{"n_layer": 12, "router_score": "sigmoid", "warmup_steps": 244, "doc_mask": true, "steps": 3676}
Below are experts of layer 5 (counted from 0) of a mixture-of-experts language model. Rows are named up (a neuron's input weights, with its number) and show model dimensions 0-63. Each number is 200 + 30 x the weight over its row's rms, rounded and kept within 0 to 999.
Before each expert's rows: "mostly gets" lists some tokens that are sent to it at least half of the time. This comes from a sample of Wikipedia text that the model never trained on.

# expert 81
mostly gets: "St", " MF", "Tr", "Ch", "Comm", "Ar"
up0,198,231,206,188,195,204,238,196,196,151,226,272,216,223,121,222,176,186,211,162,170,249,220,168,165,189,202,204,219,235,243,155,190,257,207,229,151,222,239,193,180,211,229,198,143,203,175,230,194,215,154,239,181,183,210,181,181,162,281,181,191,146,246,244
up1,197,231,198,158,194,182,190,147,137,287,228,211,145,238,171,202,206,191,188,160,234,213,235,232,154,209,211,191,258,212,166,199,172,203,172,228,177,205,248,174,170,148,186,238,210,236,174,228,203,210,268,197,228,202,199,204,206,136,218,196,222,199,176,229
up2,173,222,239,213,165,214,214,232,158,184,203,207,209,195,240,174,171,145,212,278,267,243,207,197,216,228,223,219,187,163,244,236,192,178,193,168,184,265,218,240,179,200,245,242,230,271,200,217,154,164,199,218,198,225,167,220,173,160,225,186,223,164,217,215
up3,226,201,131,168,219,239,205,176,151,187,166,208,218,197,165,181,213,199,178,183,237,191,128,199,201,237,200,215,195,212,235,218,185,200,150,213,260,225,130,194,192,182,206,176,267,157,156,224,245,207,255,216,177,192,188,206,214,222,244,273,189,216,165,173
up4,190,214,209,196,204,221,201,201,228,181,247,201,164,234,243,184,179,184,182,177,216,198,160,185,152,275,223,209,192,184,175,249,184,132,201,233,199,190,203,241,163,184,161,155,204,159,169,239,148,221,264,208,179,201,160,203,238,256,196,249,203,189,193,190
up5,247,251,259,198,172,242,184,172,218,210,235,266,179,229,182,232,210,196,185,195,203,194,181,255,205,179,218,217,229,245,261,173,195,262,232,182,213,213,204,220,177,184,149,207,210,177,146,202,223,186,211,181,202,207,224,180,187,258,254,226,159,202,191,226
up6,252,201,220,223,187,190,198,255,210,219,206,270,197,192,260,172,220,177,175,193,250,231,228,209,216,231,184,202,178,248,182,248,262,174,181,158,202,183,191,210,201,201,176,241,176,183,218,231,184,180,243,237,198,173,238,147,208,161,207,159,217,205,229,194

# expert 23
mostly gets: " film", "ial", " Film", " design", " Art", "ism"
up0,202,178,226,176,158,204,200,169,208,269,197,209,251,208,188,210,213,153,182,199,139,183,206,229,202,228,150,235,227,199,236,229,205,209,220,256,164,235,175,232,189,151,166,209,237,251,178,231,222,158,224,220,210,193,160,256,146,210,204,201,230,180,178,221
up1,225,149,260,214,213,156,178,218,164,207,247,193,174,208,239,236,262,156,188,201,217,216,237,162,182,177,156,172,204,190,214,233,199,160,199,209,188,226,192,144,207,210,164,212,176,199,213,219,208,221,231,106,231,185,208,189,217,200,189,231,168,259,208,190
up2,211,206,161,187,245,151,199,161,195,220,163,198,179,216,175,177,235,212,186,214,194,184,238,180,244,217,167,151,198,187,161,243,186,217,161,253,211,185,180,179,177,186,193,206,217,214,174,224,219,175,156,179,198,193,186,231,236,217,223,176,228,201,236,190
up3,202,213,171,220,219,171,213,208,139,196,243,158,163,200,209,228,256,141,199,228,244,203,235,194,235,156,126,230,159,200,164,218,221,309,185,181,142,211,170,178,161,182,224,167,205,207,200,220,234,141,169,200,209,194,151,164,196,225,217,223,221,164,191,210
up4,177,208,215,163,209,171,172,156,197,233,141,196,238,205,156,226,166,246,183,175,192,198,190,197,194,170,165,226,262,235,216,212,202,238,191,195,160,235,227,212,148,225,189,206,140,185,212,241,207,201,219,224,218,204,183,247,244,175,239,264,243,169,234,184
up5,182,238,223,157,200,178,169,204,164,221,236,219,194,178,230,264,202,204,195,243,209,249,191,207,173,172,211,197,194,232,172,237,186,195,200,222,189,204,213,204,164,170,231,154,199,245,227,204,132,207,188,237,180,229,210,148,249,184,198,213,210,213,237,188
up6,214,192,234,204,247,194,174,210,174,138,213,198,152,179,180,130,147,222,159,188,211,171,198,206,166,235,246,238,196,289,177,230,235,201,234,252,232,187,162,211,183,170,193,170,243,278,245,147,200,221,185,176,229,197,142,251,223,175,270,213,225,173,144,240

# expert 45
mostly gets: " Apps", " ", " GF", " Goals"
up0,285,195,202,211,230,140,185,192,240,223,188,194,214,199,159,202,194,171,226,189,179,171,146,189,207,170,202,207,222,212,214,189,168,242,167,131,252,226,187,167,220,159,234,233,177,193,153,177,239,198,164,236,143,221,159,215,194,197,213,217,205,228,224,182
up1,211,232,203,131,272,168,206,195,239,240,208,187,156,198,197,207,223,202,190,121,194,202,223,212,187,251,225,196,177,177,195,174,227,234,285,182,163,198,251,254,187,242,231,155,231,232,173,187,200,218,213,168,203,173,202,221,195,225,234,221,184,214,214,195
up2,192,158,209,205,219,175,271,145,176,209,169,234,180,206,141,213,233,233,200,228,185,253,199,223,140,248,123,173,166,219,223,215,143,232,231,206,201,222,194,262,273,207,196,189,223,198,209,150,169,184,229,232,281,209,179,206,152,190,186,227,230,212,184,168
up3,158,212,189,227,185,210,199,272,201,205,229,179,207,208,224,205,204,195,184,231,223,245,229,239,206,212,189,184,212,200,170,229,134,207,191,153,270,158,192,222,181,244,187,201,172,174,249,232,182,210,219,233,204,188,220,239,127,170,219,214,215,229,182,203
up4,214,161,224,152,191,157,213,198,219,231,157,224,181,154,186,233,144,192,193,211,204,171,218,138,252,163,215,197,160,176,194,193,188,184,187,215,167,171,190,225,165,300,231,204,217,220,203,138,232,245,156,217,173,258,196,200,209,208,238,217,192,216,202,168
up5,207,190,209,192,181,180,234,238,232,191,232,176,219,218,177,209,191,196,191,189,173,188,176,181,270,165,188,185,248,226,197,230,151,212,138,210,232,223,236,169,192,295,188,200,173,193,244,204,204,231,195,192,201,235,228,206,173,159,196,264,201,242,203,210
up6,202,257,199,186,218,178,199,195,182,151,188,173,207,175,183,197,193,207,182,116,177,185,194,223,174,227,219,194,210,211,205,208,154,192,187,170,191,199,213,185,192,188,216,210,250,218,276,196,242,231,173,175,157,253,182,210,215,263,214,218,182,193,203,160

# expert 8
mostly gets: " Kitt", "chester", "NG"
up0,204,184,184,184,211,214,216,135,217,181,204,240,179,233,161,189,171,115,223,218,223,175,210,264,157,212,177,199,201,244,217,225,228,175,241,210,205,220,127,172,157,198,213,196,238,213,226,217,167,284,225,172,243,221,195,217,217,170,205,149,225,182,237,204
up1,182,245,151,176,246,218,200,149,197,117,192,226,173,150,200,212,163,171,224,161,274,200,182,212,223,239,206,200,252,227,205,267,240,174,243,166,221,217,181,222,173,227,181,226,206,269,188,215,210,213,162,232,208,197,187,208,238,201,233,175,197,168,214,242
up2,163,204,220,252,210,182,183,160,193,204,222,163,213,241,184,188,173,176,210,177,220,208,215,150,205,236,193,176,197,165,165,226,204,174,183,151,243,222,143,216,152,203,230,250,213,208,212,194,227,162,186,251,172,222,160,214,229,201,195,191,226,195,202,221
up3,236,185,225,182,185,164,178,189,173,218,161,173,204,139,192,187,167,235,217,203,138,221,213,245,155,228,186,230,216,187,168,207,181,245,236,207,242,176,191,212,213,150,169,212,221,209,161,180,190,183,238,195,155,234,224,162,207,242,237,207,191,236,125,229
up4,198,247,164,168,203,238,234,224,242,154,175,192,194,177,190,186,159,207,173,172,202,209,165,261,206,253,213,184,215,259,154,256,224,223,185,254,246,164,199,219,173,164,203,229,194,160,218,219,269,220,154,186,238,257,188,153,223,202,169,222,260,207,214,170
up5,202,215,167,191,215,161,183,194,174,167,176,228,229,156,206,172,248,175,218,166,217,250,215,251,224,245,282,180,186,228,150,222,186,229,233,167,236,171,137,190,173,200,226,187,206,218,234,210,201,201,177,217,199,179,138,214,174,190,215,156,253,176,217,249
up6,151,203,175,247,238,225,266,212,173,132,228,145,210,185,155,213,178,250,196,176,208,233,238,225,164,239,235,131,213,260,179,233,176,204,201,188,212,189,229,292,204,208,203,149,148,194,180,218,180,200,201,147,198,217,151,107,174,195,210,198,191,171,227,186

# expert 79
mostly gets: " was", " is", " has", " are", " been", " have"
up0,192,195,194,175,215,205,182,192,180,243,213,256,218,201,202,181,172,219,189,222,236,183,204,149,214,230,183,214,171,215,233,202,221,175,230,210,216,186,183,212,204,201,232,174,149,209,194,186,232,246,176,238,266,198,191,199,159,177,171,180,226,159,191,177
up1,178,217,182,164,181,209,238,201,191,273,151,213,152,159,231,203,180,125,166,160,229,222,201,135,238,203,241,250,215,214,239,212,206,152,215,203,165,198,218,215,171,173,204,188,163,216,202,232,249,200,163,157,209,195,234,219,178,181,223,250,267,206,222,161
up2,153,171,178,244,177,172,206,183,171,198,131,238,151,200,205,196,187,136,165,176,256,129,234,200,265,270,165,213,217,210,186,186,236,247,153,234,193,192,181,205,234,153,205,135,226,168,199,186,222,191,200,233,195,193,203,181,182,212,230,218,211,275,227,192
up3,193,198,205,178,200,215,175,167,195,172,220,197,246,114,174,187,193,217,202,162,203,193,218,117,215,228,150,202,242,210,195,218,205,154,221,223,215,148,174,181,214,245,194,202,217,123,288,195,171,115,221,173,180,248,204,205,221,160,212,189,183,220,205,206
up4,220,244,213,157,209,215,216,237,222,248,172,188,164,147,192,196,225,207,194,201,154,181,209,192,163,215,199,176,250,167,247,202,209,212,251,235,196,175,216,175,189,244,174,206,201,189,186,146,196,215,182,149,182,196,182,239,191,192,177,211,154,186,184,275
up5,204,212,233,213,242,222,192,175,158,165,240,192,190,227,144,198,190,227,211,189,166,168,210,176,144,182,218,202,224,192,194,190,175,190,213,205,196,144,170,202,239,224,239,202,194,238,168,171,197,226,176,285,234,202,166,186,272,186,179,179,142,215,188,182
up6,232,196,223,184,212,214,181,201,193,240,243,194,127,226,144,204,200,199,255,186,151,242,195,210,162,274,188,161,190,162,161,258,212,199,204,165,241,199,179,204,206,169,257,192,257,192,190,206,244,231,255,186,176,212,241,177,198,190,178,186,154,213,206,195

# expert 83
mostly gets: " -;", "onny", "chester", " Larry", " Boris", " Kitt"
up0,213,149,207,199,183,212,206,142,196,174,223,179,208,188,205,221,228,230,226,236,227,194,265,244,167,201,152,169,145,213,135,191,240,237,255,195,179,218,218,207,166,221,237,171,164,213,216,237,194,221,199,206,166,249,224,190,195,134,194,173,234,174,263,187
up1,162,181,226,240,198,276,213,210,220,198,217,214,200,165,133,254,176,192,191,255,182,249,238,249,171,199,199,167,246,222,168,241,209,247,232,179,164,168,217,221,203,175,202,181,197,261,199,216,214,246,259,167,171,248,267,201,204,170,196,197,216,202,211,272
up2,207,192,240,173,230,232,265,181,182,239,223,169,215,238,189,197,241,181,211,200,199,179,190,197,260,241,201,227,198,189,169,214,197,175,224,206,166,185,204,184,247,212,244,216,146,195,165,265,200,172,167,107,193,218,206,199,212,177,204,244,186,212,197,199
up3,194,203,199,177,218,161,235,216,186,275,230,253,252,174,161,220,188,187,225,205,165,216,166,239,214,199,158,172,241,202,173,237,164,176,188,221,216,194,184,229,185,204,174,214,209,169,195,235,189,192,201,173,174,223,240,222,182,164,189,261,201,264,227,189
up4,190,273,227,178,233,204,177,177,172,195,185,246,186,199,231,181,200,189,191,170,159,163,190,186,192,180,235,207,190,200,236,243,199,184,186,191,235,237,180,191,185,234,157,199,214,230,196,188,232,217,165,152,256,167,152,206,218,226,208,245,193,217,211,227
up5,226,179,224,198,247,210,190,229,234,198,196,175,200,231,219,193,203,154,181,196,265,223,185,180,199,201,199,234,209,234,162,228,198,223,188,206,262,226,179,207,197,211,264,231,228,216,192,195,222,180,212,163,247,213,264,191,212,187,140,164,182,193,230,153
up6,185,218,176,193,200,221,219,136,219,191,212,215,175,219,203,169,174,193,194,197,210,192,198,202,247,140,230,212,232,212,209,234,180,194,163,222,241,217,180,132,178,214,129,190,265,264,226,224,170,184,180,265,219,203,186,210,278,225,223,239,203,211,187,209

# expert 58
mostly gets: " \\", "_", "\\", "  ", "{", " $"
up0,205,184,202,247,205,232,213,218,169,169,234,226,223,247,136,214,181,212,178,190,218,162,224,198,170,208,240,214,156,204,202,199,176,235,212,206,190,205,175,162,225,219,227,210,192,254,151,161,191,250,221,232,164,201,177,229,182,191,205,179,206,173,210,236
up1,188,210,157,190,202,195,216,194,168,220,200,240,214,201,148,219,215,210,173,213,224,228,215,274,172,168,215,220,184,230,169,220,217,180,185,202,277,247,186,237,179,214,186,204,217,218,152,170,228,176,149,228,206,223,229,184,210,169,170,238,180,205,182,207
up2,193,205,238,167,212,203,167,185,203,208,234,213,212,231,158,167,209,202,178,220,259,197,188,209,211,173,259,190,228,200,250,225,196,168,259,226,200,229,201,196,183,177,261,196,226,182,200,143,194,250,261,220,157,180,194,234,127,209,233,172,171,149,177,234
up3,190,181,219,184,200,233,215,191,138,197,207,199,170,216,197,200,219,204,248,168,146,224,203,224,227,188,214,151,196,212,211,174,227,169,206,271,161,203,199,208,174,232,178,228,204,222,177,174,225,202,162,131,239,214,244,184,171,196,211,177,232,227,194,197
up4,184,186,186,198,204,217,159,191,185,195,197,153,236,224,163,153,207,183,195,188,189,161,236,208,221,220,213,244,167,200,223,242,254,217,249,185,165,238,161,215,186,224,178,171,137,227,200,164,207,251,196,173,203,216,203,241,167,201,195,200,167,107,210,212
up5,176,216,260,190,205,204,183,235,209,197,211,189,200,218,215,198,197,189,187,198,220,161,208,169,217,216,226,184,211,211,200,177,230,212,196,206,178,136,214,200,189,261,201,236,250,193,215,225,197,217,223,199,229,182,172,176,226,211,233,190,185,172,237,209
up6,172,213,226,203,174,156,152,171,185,150,211,173,191,222,191,212,210,214,235,170,255,180,272,180,219,188,173,162,159,220,190,198,209,194,260,115,209,190,209,193,163,261,227,200,245,193,233,220,202,194,115,266,182,211,237,210,196,190,190,180,190,117,233,193

# expert 16
mostly gets: " were", " been", " found", " announced", " killed", " reported"
up0,239,255,179,197,213,203,167,167,180,282,250,160,164,173,244,231,211,267,177,186,185,246,202,214,247,227,158,202,175,181,179,245,214,204,206,218,210,250,194,173,180,193,198,179,199,182,187,194,242,172,235,177,183,212,217,201,242,242,209,164,188,189,199,126
up1,190,262,179,152,203,179,194,222,196,191,219,188,181,175,219,175,205,176,174,169,166,206,208,215,200,218,181,192,200,249,221,214,233,219,199,241,170,193,236,240,198,165,209,191,239,192,208,156,214,202,195,166,214,212,190,226,159,173,214,207,236,167,207,106
up2,160,197,181,237,231,207,252,209,181,208,216,174,179,179,172,172,219,120,169,168,186,188,156,195,235,232,193,178,219,199,261,203,196,175,190,156,180,219,207,211,228,170,158,182,196,251,218,167,191,244,165,188,229,177,194,206,172,158,201,139,248,247,203,187
up3,204,180,213,237,224,219,183,223,162,211,189,126,156,196,183,172,223,174,178,228,188,157,254,177,196,203,212,212,137,202,137,197,215,215,218,232,192,226,220,194,156,189,171,190,209,209,189,160,216,221,174,175,234,236,181,174,192,204,226,189,212,167,204,225
up4,206,213,198,209,161,168,229,261,182,161,186,115,191,202,189,179,184,219,199,170,284,214,183,165,205,138,235,165,210,155,91,240,163,199,179,197,237,242,201,183,170,209,195,216,220,223,229,193,240,190,186,202,156,236,193,254,168,196,227,227,288,180,188,210
up5,119,202,202,191,213,268,257,171,234,215,197,223,210,237,224,187,193,196,194,193,197,209,179,175,151,230,190,231,171,145,216,211,195,168,248,183,172,220,221,143,178,193,178,197,216,222,213,146,193,208,148,166,145,200,194,141,168,215,233,246,249,258,199,266
up6,179,201,228,140,192,239,132,265,223,195,222,139,253,207,177,179,220,197,183,183,250,267,152,180,185,229,207,222,196,200,167,212,191,222,256,172,172,242,229,206,175,202,224,234,217,188,198,191,276,182,175,131,168,175,233,228,173,231,233,211,182,180,232,182

# expert 49
mostly gets: "teen", " five", " six", " eight", " four", " ten"
up0,241,214,193,135,175,180,204,222,171,209,189,206,133,227,218,215,195,224,185,230,213,207,182,151,205,206,192,149,214,266,190,182,212,165,185,218,149,228,255,125,162,252,242,276,225,206,190,179,170,136,187,192,235,207,182,219,210,168,203,216,196,191,223,181
up1,238,181,147,164,206,169,202,178,180,197,203,217,156,189,223,164,215,183,146,184,216,185,115,171,247,212,178,171,149,234,128,200,233,122,209,230,203,180,209,127,164,235,176,196,231,227,203,208,170,161,194,176,211,126,234,160,238,208,211,215,261,222,208,217
up2,207,176,162,192,240,175,187,155,212,236,210,222,232,178,167,204,193,184,184,221,216,177,201,221,207,173,201,149,198,177,203,209,218,181,158,204,185,150,163,212,192,212,215,248,128,211,250,212,231,176,174,181,180,182,219,178,179,205,225,209,224,250,240,194
up3,145,215,175,173,178,252,202,180,136,198,162,198,237,224,239,214,195,168,188,151,225,191,226,214,172,192,196,210,194,204,224,212,183,225,256,252,151,204,234,197,128,235,248,220,224,208,164,178,157,238,192,218,221,209,187,220,169,220,217,194,252,183,186,187
up4,158,228,118,244,230,238,233,178,158,203,229,127,191,183,216,186,229,219,188,208,194,204,196,239,185,209,195,157,164,208,167,215,212,208,158,254,236,175,216,218,142,250,218,209,253,198,223,215,201,190,136,198,242,219,205,209,217,168,182,216,197,218,186,174
up5,237,194,190,211,199,179,194,191,197,204,171,168,175,210,234,171,153,190,213,219,320,185,201,116,207,242,270,210,205,150,249,212,273,199,232,200,196,176,186,225,176,255,195,192,176,210,211,192,176,189,146,205,204,252,222,240,251,243,161,172,205,204,195,116
up6,191,190,163,196,183,243,245,170,209,170,221,185,177,185,151,219,232,224,162,163,240,205,200,213,211,226,236,215,194,208,201,247,239,232,182,255,282,230,159,191,210,238,171,203,160,189,189,208,110,213,200,160,191,193,180,192,177,231,189,217,210,181,157,181

# expert 70
mostly gets: " all", " over", "al", " top", " All", " number"
up0,175,228,211,192,197,244,189,175,150,199,152,158,219,198,226,206,179,220,174,192,215,223,224,159,180,203,228,182,247,156,161,195,157,222,179,243,172,193,183,226,190,241,215,232,201,252,85,227,221,185,204,229,203,203,131,249,203,269,245,200,190,208,191,197
up1,199,269,189,186,208,227,175,203,202,210,162,133,238,184,198,211,212,197,227,217,173,222,180,227,175,195,210,191,175,155,243,229,177,191,187,189,195,176,222,240,241,180,221,197,189,293,180,212,251,203,158,229,164,237,177,271,198,217,262,210,221,193,187,244
up2,168,190,217,252,204,150,191,236,205,239,232,160,188,179,186,147,191,204,144,197,176,203,203,242,196,200,194,202,258,249,235,175,235,209,210,191,284,217,177,152,218,284,190,190,244,193,200,172,205,151,167,237,175,222,185,188,197,183,189,202,209,195,201,282
up3,220,229,182,189,168,175,212,225,172,165,144,187,218,186,241,142,190,183,124,177,220,277,186,183,247,190,185,232,137,207,183,208,257,224,305,199,228,231,186,224,199,163,218,186,216,212,231,196,203,181,172,209,255,178,255,153,205,225,169,210,232,154,243,199
up4,181,186,257,175,200,225,182,172,184,169,192,181,174,181,139,172,177,142,231,222,200,186,244,164,252,270,198,234,229,177,189,199,187,202,278,211,209,202,236,191,186,183,201,185,173,267,217,189,235,157,188,164,184,171,246,215,189,136,279,218,143,227,165,157
up5,176,197,170,209,220,188,242,192,224,194,190,188,197,245,167,183,181,224,216,164,191,181,246,226,222,199,219,218,212,236,223,212,169,232,203,260,182,205,209,212,245,189,194,163,241,233,203,184,239,200,171,229,153,220,216,217,187,229,225,253,188,232,217,213
up6,230,237,176,172,168,234,196,140,211,210,238,210,156,203,242,255,173,200,175,183,253,187,223,205,148,146,189,218,223,194,181,212,186,256,183,148,258,228,212,171,179,235,252,214,180,206,191,219,178,233,192,206,175,211,221,158,217,129,217,184,188,228,262,235

# expert 41
mostly gets: " is", " located", "Species", " List", "Scientific", " It"
up0,185,195,185,252,185,205,191,237,188,217,235,158,168,206,214,154,234,207,185,200,212,193,196,217,228,224,210,135,199,225,182,213,160,204,141,199,243,219,241,196,172,190,176,206,244,131,205,210,218,238,211,209,181,199,232,182,225,158,200,173,242,198,183,212
up1,136,234,252,217,169,195,175,151,173,254,176,192,250,190,215,208,194,212,199,185,249,133,239,211,216,214,199,244,184,225,183,176,163,168,208,199,243,165,199,210,178,203,260,188,185,187,223,215,237,204,189,159,171,190,233,186,133,228,233,236,182,195,184,209
up2,137,183,214,178,246,160,210,229,209,215,207,242,220,136,244,176,217,227,209,157,208,180,223,212,170,218,202,179,223,233,164,238,254,189,206,252,183,222,202,182,160,221,255,203,298,161,174,247,174,263,245,173,239,167,163,229,187,240,195,238,210,106,226,195
up3,236,192,223,194,181,184,159,150,188,189,227,182,189,224,139,210,233,187,201,207,206,200,246,207,246,164,200,215,218,228,152,235,204,234,236,193,166,238,161,152,210,247,189,173,148,221,215,183,262,165,201,181,236,223,193,194,178,135,207,230,186,221,184,188
up4,226,179,214,132,196,164,249,208,175,222,203,245,213,236,179,197,224,213,213,229,188,204,241,188,203,227,201,226,199,184,223,206,110,222,185,253,116,235,240,216,222,211,228,188,171,249,253,176,195,185,233,249,246,178,167,190,125,168,250,165,168,203,131,226
up5,186,156,181,173,195,185,245,139,156,161,216,209,259,215,169,168,162,208,156,239,236,222,160,221,212,150,168,189,215,208,182,202,211,193,169,223,180,213,234,173,184,159,186,188,204,209,248,203,198,222,184,239,213,220,173,186,152,181,225,285,161,201,172,221
up6,145,189,194,201,190,166,233,216,202,182,229,237,188,168,171,192,189,204,168,181,242,182,195,184,224,171,213,180,188,230,163,214,234,191,192,230,224,244,145,177,215,120,216,207,209,191,189,173,214,258,188,153,233,197,213,181,177,258,229,246,182,193,267,153

# expert 122
mostly gets: "el", "ry", "els", " Mel", "ela", " finally"
up0,199,154,257,194,244,167,174,121,206,154,234,185,203,150,196,189,237,202,99,177,236,189,248,195,229,234,156,214,205,214,198,209,217,205,212,168,177,180,200,224,187,232,212,175,198,206,217,196,156,203,219,246,179,193,225,241,213,196,174,194,205,218,206,229
up1,186,201,208,210,204,156,162,186,242,225,173,216,219,183,191,218,160,227,104,143,252,188,153,183,194,236,193,170,213,248,172,185,266,268,240,161,269,183,182,169,247,167,224,189,186,202,242,177,196,234,171,216,179,224,167,256,189,189,201,186,189,193,250,234
up2,181,196,219,173,236,156,175,136,166,195,228,216,207,224,213,194,213,231,167,124,223,220,206,208,232,193,178,151,212,220,192,170,217,250,223,211,232,185,158,193,178,215,181,182,237,233,194,217,195,313,187,221,251,201,206,156,186,182,251,208,195,163,208,215
up3,189,244,185,201,238,191,180,169,267,209,208,185,184,156,221,220,201,217,179,164,203,191,196,193,211,152,176,191,194,181,174,254,163,167,180,247,292,181,224,216,143,241,204,226,195,189,229,161,229,286,196,197,219,244,189,208,245,177,220,197,201,223,193,189
up4,210,147,269,230,216,219,188,263,229,197,204,100,199,225,157,193,202,220,149,159,184,138,234,181,144,208,169,190,208,190,211,225,218,154,248,211,217,218,206,188,146,205,185,213,206,192,208,176,221,241,180,165,237,219,199,182,259,191,152,237,180,227,226,203
up5,208,214,230,153,191,203,142,181,206,198,175,153,162,201,177,178,218,183,196,192,169,217,217,187,210,194,178,185,212,228,196,164,193,175,209,199,175,192,186,195,150,195,242,209,216,243,204,202,218,177,166,210,163,172,202,194,233,132,204,215,190,203,242,245
up6,189,259,194,254,233,210,212,214,180,174,157,202,206,215,163,204,188,193,103,172,184,202,183,218,187,210,146,189,168,247,206,184,241,166,200,236,247,228,215,225,194,242,190,212,224,232,186,221,198,258,248,186,283,190,191,193,203,170,232,213,210,240,187,237

# expert 59
mostly gets: "onny", "emic", " Larry", "EA", "Sim", "PM"
up0,238,211,192,212,206,200,198,199,219,214,166,204,227,184,129,196,215,184,191,188,164,156,134,177,168,191,232,172,113,190,170,198,168,150,167,167,230,190,216,182,154,164,245,202,256,181,212,171,187,225,195,184,204,182,215,252,161,187,209,197,254,209,231,246
up1,118,212,240,190,235,185,184,220,229,276,179,175,196,213,227,210,185,229,171,225,215,154,163,170,239,217,195,239,194,219,177,157,186,164,177,136,232,224,189,191,184,194,202,190,210,207,202,221,213,189,251,213,188,217,224,176,189,201,224,254,224,188,224,224
up2,165,220,152,179,221,267,207,215,178,189,210,159,156,231,233,211,232,231,198,170,158,224,220,252,203,175,175,177,217,215,134,230,249,207,196,206,193,192,143,200,171,197,187,178,207,247,213,207,195,231,134,223,240,226,235,176,182,206,200,147,250,217,237,254
up3,202,265,188,234,234,196,171,233,223,233,136,195,220,129,157,203,214,212,218,206,266,220,162,188,237,179,185,189,216,212,156,221,164,196,191,215,225,165,184,158,164,220,193,238,289,246,197,200,206,165,180,200,280,254,203,255,225,198,141,231,188,232,215,178
up4,229,224,194,199,292,187,230,237,191,152,238,219,179,182,225,197,198,161,202,237,180,185,210,218,146,212,201,179,235,186,137,206,173,178,231,185,216,165,181,259,217,196,162,204,192,213,196,221,160,220,176,220,200,224,197,200,197,220,219,216,122,197,215,254
up5,176,228,214,222,206,246,205,191,179,202,218,194,181,198,224,187,228,193,223,210,211,214,192,244,120,269,209,171,209,191,200,232,268,217,224,225,192,191,195,216,172,175,149,206,151,221,225,211,208,193,192,204,189,209,184,210,154,169,232,113,177,189,251,167
up6,177,234,146,173,279,163,189,257,183,228,196,167,195,158,200,150,181,185,145,165,227,157,185,176,224,171,223,191,213,217,226,223,206,210,215,228,214,178,180,148,162,193,222,196,255,227,217,212,225,228,173,182,243,220,186,197,222,204,230,234,246,177,207,165